Below are experts of layer 7 (counted from 0) of a mixture-of-experts language model. Rows are named router (the router's row for the expert), down (a neuron's output weights, with its number) and show model dimensions 0-159. Each number is 500 + 25 x the weight over its row's rms, rounded and kept within 0 to 999. Numbers have three digits each.
After each expert's rows: a language model's description of what the expert responds to. This comes from a sample of Wikipedia text that the model never trained on.

# expert 41
router:484458511493477530447510517497483557454488501545492475517498515464504504484521487505484476471484467494539502520473510499513488493509485498548530503500547473540474501498518469467515479498506552520464521466449502498541516468544480471514464534517500491514504468474501468457492474485493522533521550499479508511491484500485477560549491500476523494484461539481512488509517492537516461463485480515523481489495496461517527474523513461495486499491526543430489516492498542505510498517483483
down0:499509490531466502498502526499475503528499504467515544510494497468483485473488527543484511470475462470532505520474478467500522506504502513513510490523505467490528500442502504470533495480497443514521526467489489533507505494471528496502462487508524455505462512496514454493507502497443508478440500476481506475491513502502511515467509497449462508485538474501526562551528531479552513527484531471513485489530513481462445516494465535476509514507500460476484534460539507509515467511523545
down1:525487506464533474509442500495470463470525540496507513507516489477550488501502524472505508474488483506540432468501483508468496487499541511509484495513512509495518517557510462482523532510460472501502493467505509522477470485501522534489515551536523497508464477421527488525527534489498532519514446501530480456476497489524491463536532459557489501534512464464482507505511490528497498490479484465520482521511515512505476499511479508465457470501486499545501501504482448479483508518495503
Description: Media-type nouns such as film, drama, show, documentary, the "th" of ordinals and centuries, and closing parentheses, dashes and year digits.

# expert 36
router:467502495488491510491483486506471516457501529482495455513461525504533532481493499507469476511472548458548515530514507485512530524552507488493432476525510489493496509506506487515470507451502505480498529466470536557549495464496514475463517459512499524542471513471466507484497451478526505492517517528498511471523495504497486549510489562494530516514524490502511448514521508553513523500487533539449491522498498509463474492533522518529510458480511473503470498513527482471504510500528511
down0:464528512499545478525478512506492533519465487485478492489468477472501475467530529451499530506509483512478459515479530485490484484494484505504492505507488551494524548476516493524515443495472486534496486472573535494515499494501507468518435547557528483483471493473501525485496477475483482524447497477446478501507524484472500503507487531536477472498501465489474511510443509515446468502516522486534511486544528497494517489522482501533505504534468525477473525463485532515492489490480493
down1:505448525513533511490480519492478527505476493496545465517495510529479540517514503510469520496513460496467522503475435494500501455528546496511470498518512493503509483552485500513527463481494519505493503477502497483535468475520479472472494491536532515492520466477491497512520473511509477498501500491551476510484536547528444514434541488517490509482511508477507549468485480434515533524478502510454521530516498492457513505508534530485480510493477477498454491479538462482498518522556496
Description: Pipe separators in wiki tables and stat rows, table divider rows, and == heading markers.

# expert 24
router:466519476508465495471509524545530547507490498484522498478493542527504501466551502572501491549493491479510543477483532508510482496467518537511560516471568517545517542478509446496454530566504475500518502509484503506497481475535512491522509470499511497509459526513472502453468529509485478530533490486517454523504498513517526506495493492537491480475516515500489533540492473526486489480509514498497490499484508487524495478503451537511543500496466480465520501504516514486509466467505498
down0:500490462472498480488498454485514475522509547491484517464518513518494511521510506493544474489526512527502505512581525542515488530451532494495488516485515511514513523502477474543483470474450486523501496475509475483495512498536449522489466514464504498477541509544493505502490530513451479462495519502519561507518562508489492522471487500490493533435521508482478527516498480521519450479499489482551535488498509473513519517469481504488487477510477493519455519524529542542500499527476474
down1:542504483455540495522567505487490504520466501485454471515524500487490465497516496494513538484495507516476516520487457497470490533501507541495574515464467490474484529495535537532514481463452471475497522488503517504484511485521515490531508459502488514471487494502524472481453457494541493513495509467515453510535490516517536537478517482496485480518468489528498477551469519522479488501492494477520481512481461497488541493553454532533532499538487466501505492489538492529508515518482540
Description: Digits after en-dashes in year ranges like 2021–22 or 1873–78, plus mid-word pieces of names and words.

# expert 4
router:481514533482485506490521486524497513486505498508509538478457530551477490505480487495480528493503525508515511491544452463482513519517523513461492512464508498500484479533525482520497505509548499519482504543540503453469509479512524474478539513479470524552514539510525520506495469528484538524543493497493544543502484494502496473516497500552488501518501472533507531499463482506481490550552526510525453456463472454477523504452456504492482492460463513481509469485508507527529524484481550
down0:507488486473491556466481534485510490507470449526530482476511516488485519480492455482518470515482476497502529508492536485536501511464446484496459502514517522508542489520496519541483499509471489518530545510508505527481505493512480563477514480524511475487467495527534456486453475510502455536553504439518492518518533497516512519515536478498486502523484526478492487479455526509490507481500500496504537543544496517485489514504524474546481546554520477489509508504514480462502438473500514
down1:484507501482491505511539567496456503500490549496468516483474546505482520489518484461499494479517461472504544488496531512470511511498481454502501517501467516485509481480557489475487496532501502505492489473476502517468494489519518487495506548476479500511494550443561488541509483531485496478545474533515513514470522502534501518463517539495479520490495542506459508514517504520480522506518544512526468459491510507514509525494463513532491551510459520498512452501527501565496471454529476
Description: Inner word pieces and number digits, like oc in "-focused", ri in Friar, ur in Turkish, plus coordinate and elevation decimals.

# expert 51
router:557528501458514545518575529491523526502513467508529504521503488519470494531473516551490524511517519482513481499525507485492491527519525489482499488491541511501500517516499519523493517500516516471482476533482478490476543479433526531429478517469489483451533485537478517534540458487481519511531476487516542523494533536485514475481523502532490488516540485518517532491457461533503491531470492492537520518481497523537492530485504478495501496476491506496503533560470511487518475504490496
down0:507490506497507451529524484503512485499506520538495549495456494451502477481524473448496547512496492540461528472473499492474501541472481530470506507578492519505475500485479470506467500497526505517445496473492531515492527524523497496518489510513508487476545544484499493474501461477511528518515477558508499475531537481510518460516501522492538468488506447558483450498475529481495530490490521512529481526459491517499474488515488482513527500464489495454533482478495508495484504502515444
down1:524486516540489465523455498478471537521496503472494462454488467490507517468507511567486512461483518475486536517532512495496498452491527442501496465507483503497454509511469495484476439474526525494503521524513524510504528471497490484444486493487508512465496486503498513519522496525505506502523492498480499491494493502459503536458525509521516468571493475487507487524443479543521461503511510526503550485474514488521498447515503472531501505472509501541452484515457474488495462479497536
Description: The preposition "of" after nouns like part, one, number, total, plus about, over, between, among, than, approximately.

# expert 19
router:489508500505460509512489500496474482506520515461550471511519532542514498512499482482515488516488514491533483493495506500521485526526495521517481447488462458521456485538468490512500500451521470497532540473513534537535538497489539467506522465511494513511471474461481488488502460475529472530466523573484480457527521467503509516515519512496518523492460505507526469496515493493483515443522490526457505527507516504474473437544560510492508473489491531496464511497478505456489488534520489
down0:459502477502498466511489525519514491519497492547478506516481494524480501523477522488475512523515520471478490485504491489492518487510497471508504419503472485528518498515516458487453519482537497505495493521505518523538517463527501452455448511494508471491503523511513436518516493571486467455486475504516501510501487456530476516515519498511497503509455546499482451540485473481484542495462525525461528530500458504528538482566474488524484506515498545536520492483506492459485485490482492
down1:520492550514442512517495536534523450506454442474534507488528472526513513506487489483490533457526445467510471472500489485471484510455489493512464444442528453515534488488497493462505530499470490496483517520497485495475515490507518495493494513489486489498499487472485481532503530549446477525533480519484488478476480479523460474492465541480484483479504524500542482526456496524516506485503502461504506493490457518471496497507477518510493488549533517493488472501481533510531516543533492
Description: Place names and their second parts (London, India, York, City, Angeles, -shire), and name pieces in tables of teams or works.

# expert 9
router:470512532480465512494517491485508514471555520483516493507493511476516509492471559516508496548454468500492475493479444553512524527485531510482522518522464458489504550532493481503491481503494539517505473512513466538489468508470525459469493505509453499498505469518480489463471497501521479498517517505500519569457532474548491529500525487480541507510488514489507575489473542511469507462495503510490512477491478476506514520462519489481460477521536507527515479481530484523455495478515500
down0:501480489505495512507488487496477549489468504502511511485493516439494508472501499478486519498510479479484505495515526486466476498544503471516532511477500550466508488509535466516482484520496453546483508467495554522525552496499492452566493520475514506464487519512501490561516499519445472520471462534468491504503521521516471555539493488507524458487455481486460497526525537500482497512502503485530506527513526472449556469498522507462469498509493505483484472482515525514513510526446492
down1:528487479494477516503523496431479467504471557480478493518466538457531514528509478464460467527453535533468482494523487457524480501489506527488533532536484483495507518522513552503516515466514531519459481493497519481519493531493528493475514535509515504491483476496478495486514524544485471493473464496486486478521531469462496524512464510533538510484506464490540521500511537537471478486467480475508481516513462496428485467483529472493476507477540525493478505494489516472498535509491528
Description: Final pieces of proper names, especially surnames and placenames, such as -ford, -wick, -son, -ton, -mouth, -stein, -burg.

# expert 53
router:452504501538464506495474505520461525510526527521516493532457480489488538500530482483456471530514491474525487516506528482524531549542536516489508489501461494474534499539478510510497529485532478481526557459464537554484529495528534487510522519556522531502511524489488513485494495488523525503473524557518484478519465488501522513517513533527491519495487519471513442505516507496511513476504502534504527501537545494476497475508514528526510454509542479487460492477484529485476525462537505
down0:499497493469503477462522528473506494532485531519523514486501465489519484541497473509472525484523447478525498498499481510503505516515491512458529518532508518505517484492522512496498506484493531485496492536489545468487475490531512503493482441487506542500507528508498491497468512518461508507531467479489458511458466489531474470480512502529484527518480439479530428463517491471494532477483503480560483538482477482509514486509467483509485518507478521468492499554521525568525548447488453
down1:462478517494498479509499497492459470476514525488543490497550497484521542492481512487540514449437530489491472481474506474504451472453508542499525511517513520498520541454468534477471485477548474507487515521503502510505465500504531472497505512486489475504478585520493518565504520524495505466537521500506482518469446500543489507527495508522498494468517477556483499455549511559489494523490537492521490520527508525508510498496485488508515509472481502502502523535496506532498488489485499
Description: Column-separator pipes and header dashes in wiki tables, plus result verbs such as finished, released, promoted, and headers like Votes, Apps.

# expert 29
router:527511518495519497476448509517496481540458489458541504473515460495507526463525499506453511503522515536448522504528452510456512482513497475512479521488508514513552484530513495489467479514481502532514498486492524451481526448515478500471509502499512511481472538485509535504484482507512469463502490466488500503467454531442488508504541454479472510503493507468511537477481520496518464474477471473522518478486517507497534498445540492488479443523523520514509471548505486493480487514547524
down0:517536468464524533489541462490510512529526480488481485492531484512502530490522492517483503519534498475489509530491507520519485508575498519509494517523496489476458509527480484524495468473476510450503524495527486526527515484497439465508483488502477491474475505391497519503470494495475454461517544465446491512457506487451510537488493499497513538506485514517522511522508539518545461522474508497517474460470506509508512531458480478517474525480510506519498491494520482464524492507510508
down1:518491519515532488468472488493515519483516485503493490538462481536461502481507532475512514481501518508517499522504501498510509501489504522482513490544541479530450568523506485517503458449511488517521514509499552507491489521493481506531547502463498515503500498514487518471487465480471484505438481492487490493459543503508462449461529512486490469557512486533489489513464514505502518528464439505431493509515489515487524516518500534465486458530502455451536488503521475507542503469496482
Description: Prepositions of place, time or field, mostly "in", also during, into, at, throughout, as in degree in, in the.

# expert 38
router:458478491467521464493493518568469481482501510511481520495519521480524491541519514479508526512513535533493549478470506501525490549520501511481438509487480510487486510518487472505484529477471468483510498560502500509482504493476531519537516508467443505463519444521487532521489492494524488514499491468531527526470494523479484500482507503533500494475454523468489534504525497491527561517505507526480493469473529495500479531429459475489486523494518499496489519484470470445484451500515512
down0:497496513511503470474505526525487567462520535523487500506480489477500512485486460483456475477519486566466476493543506543476479524491510482486504502505535524485489490500463502527510526538491472497480535508530488516503489519533520524495475482531531474536502501487501499527498495474496517525480445533478485518499504460471509519537514466502507463528515473438501485484530495493477492509506532522492545505515530484496572481444487489524457522496473545486476446486526513466476499514457517
down1:514541476494475536512492464534532467500504488523476520559467510495512545445480514485493511499487539534489515532452552513497510499516541480477521530511522495530535547508517561509515523510472509523479536515489502504452467494518507490526538475525531512500521481488512484553470493481465481491520485501488497500480497504493461527513526507530496500492520483494493532521521514512504525467488515475513472474446497504503513537493474573491522486530509513460490518439511518521467489481492546
Description: Middle or final pieces of foreign and personal names, often Chinese, Hebrew or Indian, such as Sh-it-rit, Hón-g, Mand-arin.

# expert 2
router:486516467503489470481451469524492472511520528485506519529474520488501497522468461511489502488504477500501470495487487471545514537560500544513489475462529489456551500498465550524499530501516507492535502484530501538518510484492502535457506481538485513476504484504532517486512489455464483528516533578479493468555493478474521519492507525502510517459464509510504512509518503496514529460516499529488491511557470526457494518505502514481549493507473455521513507505536479488496497540544470
down0:482527450504464489528545484494478492489527506504511503519457516503506482501500508519497540518475486479513532530540475498501502536522501534539540505538523500516504532487465508489483582463527532509535508525429499493493464507512469500512497497540508517501481500537489467524489475492462500495489508508506469536504508538517543486512537540568491493509447501499468489492497501522497512520480499509482486455494466501479507490481516508497551530462482480511525558543514528530479508500475457
down1:507518497508530481541529529458540504507503459480528529509518551514507476489480497516527497452493485501463531496514539482456514505470477492498503501504462513509487518502497500565483476510496482535496500512521468459530525516498500534536521461498485487487486495488500547532482504538525494486486444456517529530489525513483528531521482493493486429501468472516489495525515529511501459489559558480497499514508566487484519508549480496500482492515529492469477535518512520485542476475510515
Description: Pipe separators inside wiki tables, especially after a row label and before a number, such as chart names, seasons, career totals.

# expert 12
router:477516499513488501546470535532503474479431492457494490532506522462487531529519492503490468503469504477446529494522532457520472503485542489489543467491464478479495467531525478521514492497520512540541508516491507488474472535488492528466479496478483519521509445531503530466495479522535509473505476523506459541485497501506504475498526472487511466486465509515506525475510500478506473497516484499495497496525463517533450505482501485493502499484540471494537533540535450503477559513495444
down0:531436509491510512485527509480500498466526503540493513496516466499512538514489511529490532509516520483541544508505471503529500508493475485484481515477561527486512510521506489533479513512495527462497519467526509526497524485505483478502458506483570521485483557488499505531529505549470501497523541494468482487501486511528554480479516472524497464509519487472495488536489458444509498511533502524504548489519551512493561502527505533506447488493496465493535461486508482453505507486459520
down1:443512487504503497493499448514507492507470464505505519524467472467481454469523462486518494490463495521480450515511464485500492528484492488505462500478520472506504495492538535476522481484521540454495526445508490521504506483536486475481471523518496472452521474490468521505471479457505509518476451504484527462509542497481506543521478501514446482482540515508543528503491524492477509514476543459546487472498496508518512501557503484498458484510474466505498494460497477526519487468538457
Description: Final suffix pieces completing names and adjectives, especially demonyms and nationalities, such as -ian, -ary, -ity, -ese, -ine.

# expert 23
router:477509510516470498503449536489480509496509521461556482549488527501503538509492486502507486502502501478538503529490519514535508493526517490522479444495490477462465521503476494528505511479512510503521593475493526548537514484520518462528509481515483512507473473462502482478508488493514505517493504610481473437518513474506500503515499539489512526489479523497515448539521500504496509449521481503465505489507523510484489468542532515504524488493499496479467517470487525476503479496505465
down0:476521502493528577493504508567485436481493477512489484520499490504512516495475479479490506508529514448558494514508538495496528492497523508510478479466557533524502454521512498495501543494487474483449505481489510519544530505563511449520516507511528490516495523501495475525512495525479525522542471495511462511526479537457518485453487505477508472506495506466500453520454477519466525501509501528499531486474491524485557535521485504484492484540488505473497481500526512505461487486519499
down1:514517519486505487531495514481478524481554508462486523506501512484475490471517504479452428512536508505449489487521506522519542467524540508550488500472468521592486506511484487541493492521515489515534520482523473522517467469517515486463495511495439539477515481480527484529537523466541485494514481506488512488488551493513470509532531509504480518501464507492491478495532507468520531479489509454533532486495513530492532507523485500525517506508487476512498468522482498466467482451518477
Description: Names of countries, cities and states in prose and tables, such as London, China, Chicago, France, Los Angeles, Minnesota.